Experts of a small language model.
Size: 11 layers, width 192, vocabulary 8192, 51.9M parameters.
Experts: 64 SwiGLU neurons an expert, a sigmoid router.
Below are experts of layer 6 (counted from 0) of a mixture-of-experts language model. Rows are named router (the router's row for the expert) and show model dimensions 96-191. Each number is 128 + 24 x the weight over its row's rms, rounded and kept within 0 to 255. Numbers have three digits each.
After each expert's rows: "comes after" lists some tokens at least twice as common just before its tokens as in all text. This comes from a sample of Wikipedia text that the model never trained on. Tokens count by the router's weight.

# expert 97
router:123129142091132126133143129111152135127103186158133174100115130176115139048149148140116101077105130117122140163131121158127130135148160143128140096105145158130145118172087180151112147093133127121112108136143100152103120113109115110118143125105106095120150180121106097166136181141128141128
comes after: "201", "200", "202", "199", " the", "198"

# expert 58
router:140147135166134117093105182163141119099111133111133119131132130149139169105124142093147108091137147117112140163124156180097107145151134111091161158095180146117154110126123110154117144155159117110085126110146110142150176162065146148128091154131123137136120094109092097177097109088138128112
comes after: " the", " a", " an", "'s", " to", " was"

# expert 93
router:117170142172087121128127114112077153110115113103110106110120157166146106116167158144132125108112146099123168131127107163095124146130126112184146158162132172130121119131147162139096165128120108143133132155153064153102130146120121132116125116119134128151159104138138089119064137092117150125
comes after: " the", " =\n\n", "\n\n", ".\n\n", " (", "-"

# expert 72
router:163167132153130122105100171152110141102123126112110113126125107132130089104162127137089136140114141172144145124144159135090123122172100129150172108128152154150138094137084169135086111095109083137122123132151096148120126134113114157130111127132084091123141120138109135110107147138131160145
comes after: " the", " of", " United", " New", " in", " U"

# expert 51
router:125131133141123128135097141102121133128095157117125185136171150141135092060144119105118127089133106137119122151124111141138100167161114166129121103103154152145117124190105147157129130106147092130077112183157129172102136140103125105135149133069093099157099133121114111168102133111138136148
comes after: " the", " The", "'s", " his", "The", " this"

# expert 17
router:122182140155114121181161135108108095103132114081129167115123121114140118103132125148114111089126131102135127117143095140120120145145144114112135127135153154149183144160112145118161125130122135152095152143150109160084113171090117137124150124078113155149147127134112113135128138156154128127
comes after: " \"", " of", " '", "'", " as", "'s"

# expert 12
router:128117142144155111156097191123169122098128138123125144139102128156133107129145173150111110118122138116126107136141106104093144116153154163148092163158119154112172135114146155145134112126105154148111138156135106124118124151118121119157147146091116126127155082124087124193130139131120129123
comes after: " of", " in", " with", " to", " is", "."

# expert 100
router:055146130168134115126141134147135109116118123116056138140090140161154128107132154135105132125170180060093154105136114142130122151106138117194130095165142138111142141142139148112136126090141146117086160128138157148136130108119104162145148157139128125145143107101123151156119178153140086125
comes after: " |\n", "\n", "|", ")\n", ".\n", "1"

# expert 63
router:162139096155157140127114162148167141081141160085072148092103164135123105070145152138130124097098123107129133172181111152139113140132156137147114136079117131115166131146085116118130137120132114127116105129118112167131129126088105122144161121130120136159114111107134135148070133144166121144
comes after: " ", " |", ".", "%", " |\n", "0"

# expert 26
router:121136123140123110104102142133098123095131155104118108136105182158147065105166166155116094131135145123121127187117096146121097167120141158137144128120136136148126155139121167117091138147121118131129156131145105166129153149111126121160124110100143140123186119124107129170094149114143176122
comes after: ".", ".\n\n", "==\n", "\n\n", "===\n", " ==\n"

# expert 19
router:104157125138135083137159117161086121130101111101144137128067163152111135081143126157088108131117149078101161120177115137084155122127129129168149106119151122139090151161137178121107115146167128148086135130116130158108151137089094118154124161127108115136131126153108105141115126129164101131
comes after: " |", " ", ";", "0", "1", "2"

# expert 23
router:126119104119143102120113151165144130117177137081115102126124143119113139133169114167128149091127171075169155102124082117158108118124109149140151161148127108108106123110094172118111090080139130119131138152127131150176142185130106158140121125108126146120123040123088124107072137158134111123
comes after: ".\n\n", "\n\n", " |\n\n", "==", ")\n\n", ")"

# expert 45
router:108156182084137154115103143141120157144093172148101144122134161175122125123142168066109146096112135148137122087114133137160134168138135103102161134120161133122092136147128141112132122162140131140108116188157134187122144144085149130129136131076112136099124161127152142128090143104146093133
comes after: " the", " a", " his", " The", " was", "'s"

# expert 71
router:116122135127117088131139128135078139120137113110123181121126120137126091077142153132112096115122157115161124112133134141104127119146139115117134146129182138119139147129155148153109137149109140134136107148133064169091124130125142121172146129072114112114136112107125133166095142147082130163
comes after: " on", " in", " at", " On", " In", "On"

# expert 116
router:114165152149127102136143164115100146118174100118102112108139171167160127110154168126106096092104132103113136109167113184098100192119137128137138111173111162121150107159140138137117149124108121131091109155148087156120119147133095141125142154136125135123157112126139142200101129134118130126
comes after: " |", " (", "-", " \"", "|", ","

# expert 88
router:114142130123107120109084115103134125126152146094158101144103127188186098110178156137103072104153171120128149109155093120145120113140118161162112130159120152113186129125118145132090092116126142131123116186156141135116121131102104139130123124110109111149156101119104118129110122164133124125
comes after: ",", ".", " and", " that", ".\n\n", " but"

# expert 115
router:119135123131130155124124162146125120117124138113125124158105153136127149071155099104111127087150115088122207109147130159145135133110162120160142128091150151140115125083114127126133131105119133123084133163120119164116143136101123132161174113139095154178114080136108127154106128143120092146
comes after: " |", ";", "|", "1", " /", "0"

# expert 40
router:086137164155094117122149160147145107133128138124128115174127121177131113073133142123077085098095156081107163101146117123118142131157116126155157093138176113120115154118116161148110108118142086112095127129133129145120117135090113104128109110113127118151147139106131114152129130123131117122
comes after: " |", " ", ";", "1", " ·", "2"

# expert 55
router:117104125138150129153129160158132118090153110099107079136135121165109087123116150127142098124099161056153102173158116136117145129128089152114147110134139145120114130202101143131098110132123174143116175124164110146135145134121104123163105144088109097175127088089152125152108133126180117121
comes after: " |", " ", "-", ")", " Born", "="

# expert 8
router:143139168155139112148124156124179171139143148135121105179085155143143149122130174147098119079125139132165125121127090125113146125158137174164102116165137158138122128159108140123117092145140153137146165158115143135146131149095149144140126162095140144165176133112129086183137139144140077168
comes after: " is", " was", ",", " as", " it", " It"

# expert 90
router:159157123127129106152109146124101151089122108135092111123126161128107107086105152099137090136137170090162133119111144138145139141158116123164121126139153108106111132111143152140117130142126123119151093125105092131109151137141142108160172133104117149133135070127121087133135141131128112114
comes after: " ", " in", " (", " In", "In", " on"

# expert 16
router:113164121123137102131133112109106160161118138091117097151113112150123142133163130147104093102150146106181115107181092113107138139142133163165109149178141164116144137108145138146113121119129114127126161155137128175132099140109113146143167100122079141133166076154116105122111115137146098136
comes after: " of", " and", " in", ",", " to", " for"

# expert 34
router:116125160127101115158141146161125145057093144131049146157132145106088109117144186138143122115101179103134103117155128120159080133156127168163128158150145133129128135169074122139116143105168167102136115138175113124136147147138135105135143117145118129123101130108078094143107143129119122134
comes after: "-", "\n", ")\n", ":", "\n\n", " •"

# expert 94
router:098121140128102124090127151181116130111103114094131140139106143181131073112127156142123120115123106114122142139122130142125093157090143163110140128160134126113146136135091148096097098168107118146118132145160142178125121142084135095125079136090103119149139077126084123164114145105165163161
comes after: ".", ",", ".\n\n", " he", "==\n", " The"

# expert 84
router:128154139126101110123106159134114162109144148094096187103137180136128100098183152132118123110133116118134123120137140164059137161148116139151129100154147152156147098139137159145136096102118112160109111114154091180128155151142124138135145156139124162133134134171140117172084113109096122124
comes after: " the", ",", " of", " in", ":", " by"

# expert 46
router:113147138186085119153136160181082113134170104107121120115144133140112135120177147131077132091105136109129149114115149168151098192125120130128125122152137155111148149111154143135118140120186136147121137150151087129127146141104153125119148144149137151159156085089068116136096156127118115129
comes after: "==", ".\n\n", "===", "\n\n", " |\n\n", "-"

# expert 14
router:169153119127133117130133114133077139097144129101137108162123137158136100112127139125108103114146193112168120096137111172117091107121130142146140142130103176129104099150098140112101130101136144139107171115097150158166155102106108118153154174113117075110116090127110107138124183148148099121
comes after: ")", "0", "1", "2", "%", "3"

# expert 66
router:134131154158092123156136161105135110094115127087128131144131135125143105112159107128135093113155148113139157126109126138126102150134161113114093135161168120156163142104135148094121089135127128143071109163128098164137122145075140130137137113106092110161132067153103100132113123153115147119
comes after: " the", " his", "'s", " of", " The", " after"

# expert 43
router:116158138161118113132127162179118120114121124105141147111126140133121149097139138117105116096115134129155140120132158174099089171123132098115176161136165132108126110134142112105115152115154135147096117159154075126116177161051134125134125121119111105113171089130078142150124117130128134134
comes after: " the", " a", " and", " to", " an", "'s"

# expert 37
router:099158108135147123131139149143125139124128129133115118175116136133135065084130144118094081112141107086125127146150130128102104097118138072126137103115135132110117109187145163163124149123119138131104098149131108141143137151070146103153111081089085125175143116138117123154106136110185144120
comes after: " a", " an", " as", " is", " A", " first"

# expert 10
router:114122121133137129116120146132136119132185122119137104121093144113122081121135153184129142073118161110121147120121096148140105137150128166149133166132131139139154160118087169143100139100128102160147144170117128124140123152152103131133134108096105145148156102151101102109100133157115129110
comes after: "201", "200", ".\n\n", "199", "202", "198"

# expert 89
router:117130141132149126112112156144118144146135117152136140129126119170113140106141159082079118105099167124158138118097152130102137119114127154162173103139143138117156091131121170126054094161155115135095158125109135206130162140139109156163132141114139087125131115121129092124096150137132145183
comes after: ",", " in", " of", " United", " New", " South"

# expert 4
router:115137126140149091167109180129159084094117107083100131130110094115164087150105154093118127084105176122141168133151129164118112147160145115184165103141115160119141115136143156149087136140124115141104132114143096168146128122116105152149127116116143082119114102114086127133086140085154123151
comes after: " the", " of", " in", " from", " to", " on"

# expert 6
router:123108157142142095128142135136136103127107156113123133138139133126109122075134161153096138136121162095114124104121116135136099128136145190171113114135149076130121125158157105159102202131154159127108130117134110128138151141131177137114080113137143131113148100113141106122169140136146100115
comes after: ".", "1", "0", "2", "3", "4"

# expert 109
router:136134092139125084133141135115095111122129136111129124139093122161136128142118142167118098120152169087148147119147107154111109131125121111141131154125105154141110133179122155101102141110143146136090186129090134158146148107090115139162122169118090111124144081137090117149096162151160102137
comes after: " |", " |\n", "0", ")", "1", "2"

# expert 127
router:086151127155105099106139158129106140108163143083120149114144165160137139094163146116121112104140121106156116137162142201081101142165125150134126113173190151118131077138141147146127095079124138138095123119144111174133121148122123130123115157104129131097140099132127109157123119133117123130
comes after: " |", "-", ":", "|", ",", " \""

# expert 48
router:150146142157108096114104126098085115082131104112111146181094168154109127087091134133142119131093134065150115122148160156120084141193111112114119106148156214130175165159127144143120087130116162150108147117136105128090129139100089122154126134091124109162159110124135113153107136157124101099
comes after: " ", "–", ".", " (", " +", " −"

# expert 59
router:127131151160135143118118154153146148078118155084072145134147162138118099108117128118125107093107150116129136150183130153133118141121160127125097106073086124118150138134118147116150143102136146103097115110162130147132116130090106119149177139144104149139110108078109157179074140151162108157
comes after: " |", " ", " |\n", "|", "%", " ("

# expert 38
router:124129125153101122102163162134106123101110127132111120150111141191128125132111138128134119082107156076133146134147144140147063134087104168172122142141138139126184102145077120089081119094113176160100144106142130174148131128143116134142176094118125150133147122095126103125130114152128113143
comes after: " ", " |", "–", " |\n", "0", "1"

# expert 49
router:145149169155160122131146152147123158120146164149110145123133188114108131135143180107129136058145109109165133097147111133118161115166161150115119126126145111124133126108104133092122087161089111145141158142142141155168094147109153143158112133112076118137151133112136124166115158148111075196
comes after: " was", " is", " as", " were", " are", " he"

# expert 57
router:119169110106134080128104176136122119126150109130138152129155159153087154100127135119086091109105165114132133138136128168124102163076160116113129131130127142125109112167134140123092139119121117112103138155167101148113136138061119159132174104128164111129197085159101133160130166111124125123
comes after: " and", ",", " to", " (", " or", " for"

# expert 87
router:080123127146099131094145117118066146119137101125121096144101131162148093052112147152133097110128205094135141129147126169107117139155168149148129120150159173100121156126135125144097116122162142139111121136155087168112135126132138097159138118092137100111155113100130139126098168143110113122
comes after: " ", "–", " on", " |\n", "201", "6"

# expert 76
router:096139155131126115126167146171104119088143096131097129127106182136159114102119124105112130125145153061137164107133151169103106151137112122154137074144139103111125168127120153127132121104126112140101121151146135128090154107141141169133147163129099128139152105139109149133098188145135067124
comes after: " |\n", "|", " |", " ", ";", "\n"

# expert 106
router:134166155133146109137133159110144115116118112139118113147141089147138167107115127108088112115085122122148139120135122211129095155085143100129135151122138161132117121141137149117081158138104149143099107165150123129119136134048128126134128101114138090139148066118058131166155122132148116113
comes after: " a", " the", " (", " and", " of", " to"

# expert 111
router:081170118167129109112140145169092133114139093102132105143142150170136123089170135127095112103097148118127164128142115205107123167108170142132114120152160142133142121141118154135111124087117130151088133113139110151147122141132128123138120144114104096116144131148105136187127132091114144116
comes after: " |", "-", ":", " by", "|", " K"

# expert 112
router:133166158118125121128141116123115119097174122098091075124145171168105102117133118125147118127142146114144141168172113161127114150141142142181159090140097158133141127169133140112128137107101130118052114146158121157111108121124122150133123142115116130134153134102112130176116152120136142112
comes after: "|", "-", " |\n", "\n", "200", "201"

# expert 67
router:130124158139108109138134159146111119121135160121121138138122099118125127088172176109091117112161124091133154127112085128091130111145144150118137173166124122150159121132150151091117116142085116165116140134170152139126110151122158168136109131094086078144150086132095106185106166144115122142
comes after: ".", " of", " as", ",", " with", " to"

# expert 56
router:134147117159110091111163153112087130089121139129096154140113158157103125110196143133121140110132174106141104108153133175116120144139124161105137142117128115110157164151130136085095111124147116125119098134137111158149109128089146168119123098124131094137126095145147064126108155114137071138
comes after: "\n", "-", ")\n", " C", " |\n", " P"

# expert 85
router:139112159162137152103111153138167133053124148085090125150097158158116090047110162148137139105093141094146129149152146144127115119167151110131098113092139122107144142145114149157117138136137147134119145106146099140104144128103111124127132139114089127123144141098116117149090158158168095109
comes after: ".", " ", "2", "1", "%", "3"

# expert 86
router:129171123139136137120115178120100170132109149126117099137124164154136082105153174150134121091121143055134117134099133148104141163156085133137120118151115153094117111151134169129114127125116135176118113099155086120105138145125144155127132142139116128135159126111157083151120141155113126089
comes after: " ", " (", "–", "/", " World", "age"

# expert 75
router:088142146164129137133134117144132140120133132083126164089142162123126098097189163127153121087164140128158118141140116182082149142157130141159154108133155166123134133149135154102120135112129103146107083116125076156129116156133113161123118140130095113144104096145129107142082119110125119154
comes after: " the", " The", "The", "'s", " C", " New"

# expert 68
router:144152131134107136134148162115133137101126120103121137142139193170140142090092112114140105098070126074160161126143098162133107104130122145129152126113128161113183167120091166156108098129100143108126139138133128154124123120129126111144109107126165114140147100114147096179118159128075108109
comes after: " ", " (", ":", " No", "===\n\n", " |\n\n"

# expert 30
router:121139148122138130097108146133116117135112138116136133100087158178115089095196157185088106071170156103136138118135108135127091144133145154150089097151143118129165151146136157116106113136156139141085125164141135142114147151134140101121123134102121135107198115113100106160118114109118142153
comes after: ".", ".\n\n", ",", " but", " In", ")."

# expert 124
router:113132108151137149144150143157104117104146126131135104149148150134138144116108129109114085096145125106127167142181115180117110127131103125157145103114133151130088132138120120148129129129113142162109187159129110167101176107103122152149139127121066125159138098117097102160092144133124102136
comes after: " |", ";", "0", " ", "1", "2"

# expert 32
router:137155141130107110120119138093110114084117107123104142170104142148135114083091158178141103142108148092136143150143153160134080153184115117114152136134159175101182169128119124153112134156145161115114152120142070123087145140112098144167132134110099106165122142119131105157131155155135119103
comes after: " ", ".", "–", " (", "′", "°"

# expert 61
router:167139165133096126139160167164110154093122096139090143150106147136127128109116142096130111130170153108150128123157094150129131144124087158189081136147152106161123157132118162141105130146152144104129116112100133161145134114123149118126152137122129135133120065145110105121120145108125111131
comes after: "\n", "|", " in", ",", " |\n", "-"

# expert 54
router:119121113135144069112138151167094121088147101148085118132093108128112132160116158131156147128147194084119147099113093124124071171138135134135106145178153114111146159149130172111138114069126120141126153167131130150147125144147125146096136114122133145129139111095066085130094137134144084108
comes after: "\n", " |\n", ")\n", ".\n\n", "\n\n", ".\n"

# expert 77
router:100154131155126138175109148156132130103109181100135137140145141146146134111153132093116078071150123128097152160126106101122133165134120128118115115137169144103162159148158146147128111109137143124135104165120079174115183136081098139123156162126087113118131138131095099183147170128157137153
comes after: " the", " a", "'s", " its", " to", " his"

# expert 123
router:121147127146114115165148143134127093119174126115110094137111140140139159078138174132100161110144153104161123082093111187105126180118117096163121122140145148167108149128132156152110146109142110135108102174134073129135128170092131128123135083106112125158145081117124100163100151147159115146
comes after: " a", " an", " the", " two", " un", " first"

# expert 7
router:105155164154125113160144157145113146124188093081149130148102119127141128089129143128111136126112102082155113141115134150142141161118133139114208111131142126109147134172088177158093144157151131122131114125113114150118128144104092099149163157127080117131137126131094123159118111113106137144
comes after: "==", "===", " |", "====", "See", " %"

# expert 9
router:112189127147152106113116097138113105105099107110129117129083161133112137120121123157084090104085150084100144151143141154089102115138103120143124122087151131141104145138109173142124151140159133134117155164117120153110165134089097138117127181106107123142172128159093098140104151149176107108
comes after: " |", " ", ";", "0", ".", "1"

# expert 114
router:106142153162086112147146139133127103108121097103112122140111150166108116121135137127125110118107168100173132159142148140134095172112130152144135140147175125128182103144076121091109138075108182142077139072144128172164141107131137146141138165138096134144126152119112103139138139134130123161
comes after: " |", " |\n", "|", " Team", ";", " ENG"

# expert 42
router:138106152113123109136140149157113139082125132135086140153136133118116096131165178101147130129114175082146120111146113120117107157144128170141147165155174167116143155166142167093098131082148150099139148119166108137158144139128148103124141126133136117120116112091113106161085132101119128126
comes after: "\n", "-", ")\n", "\n\n", "==", "|"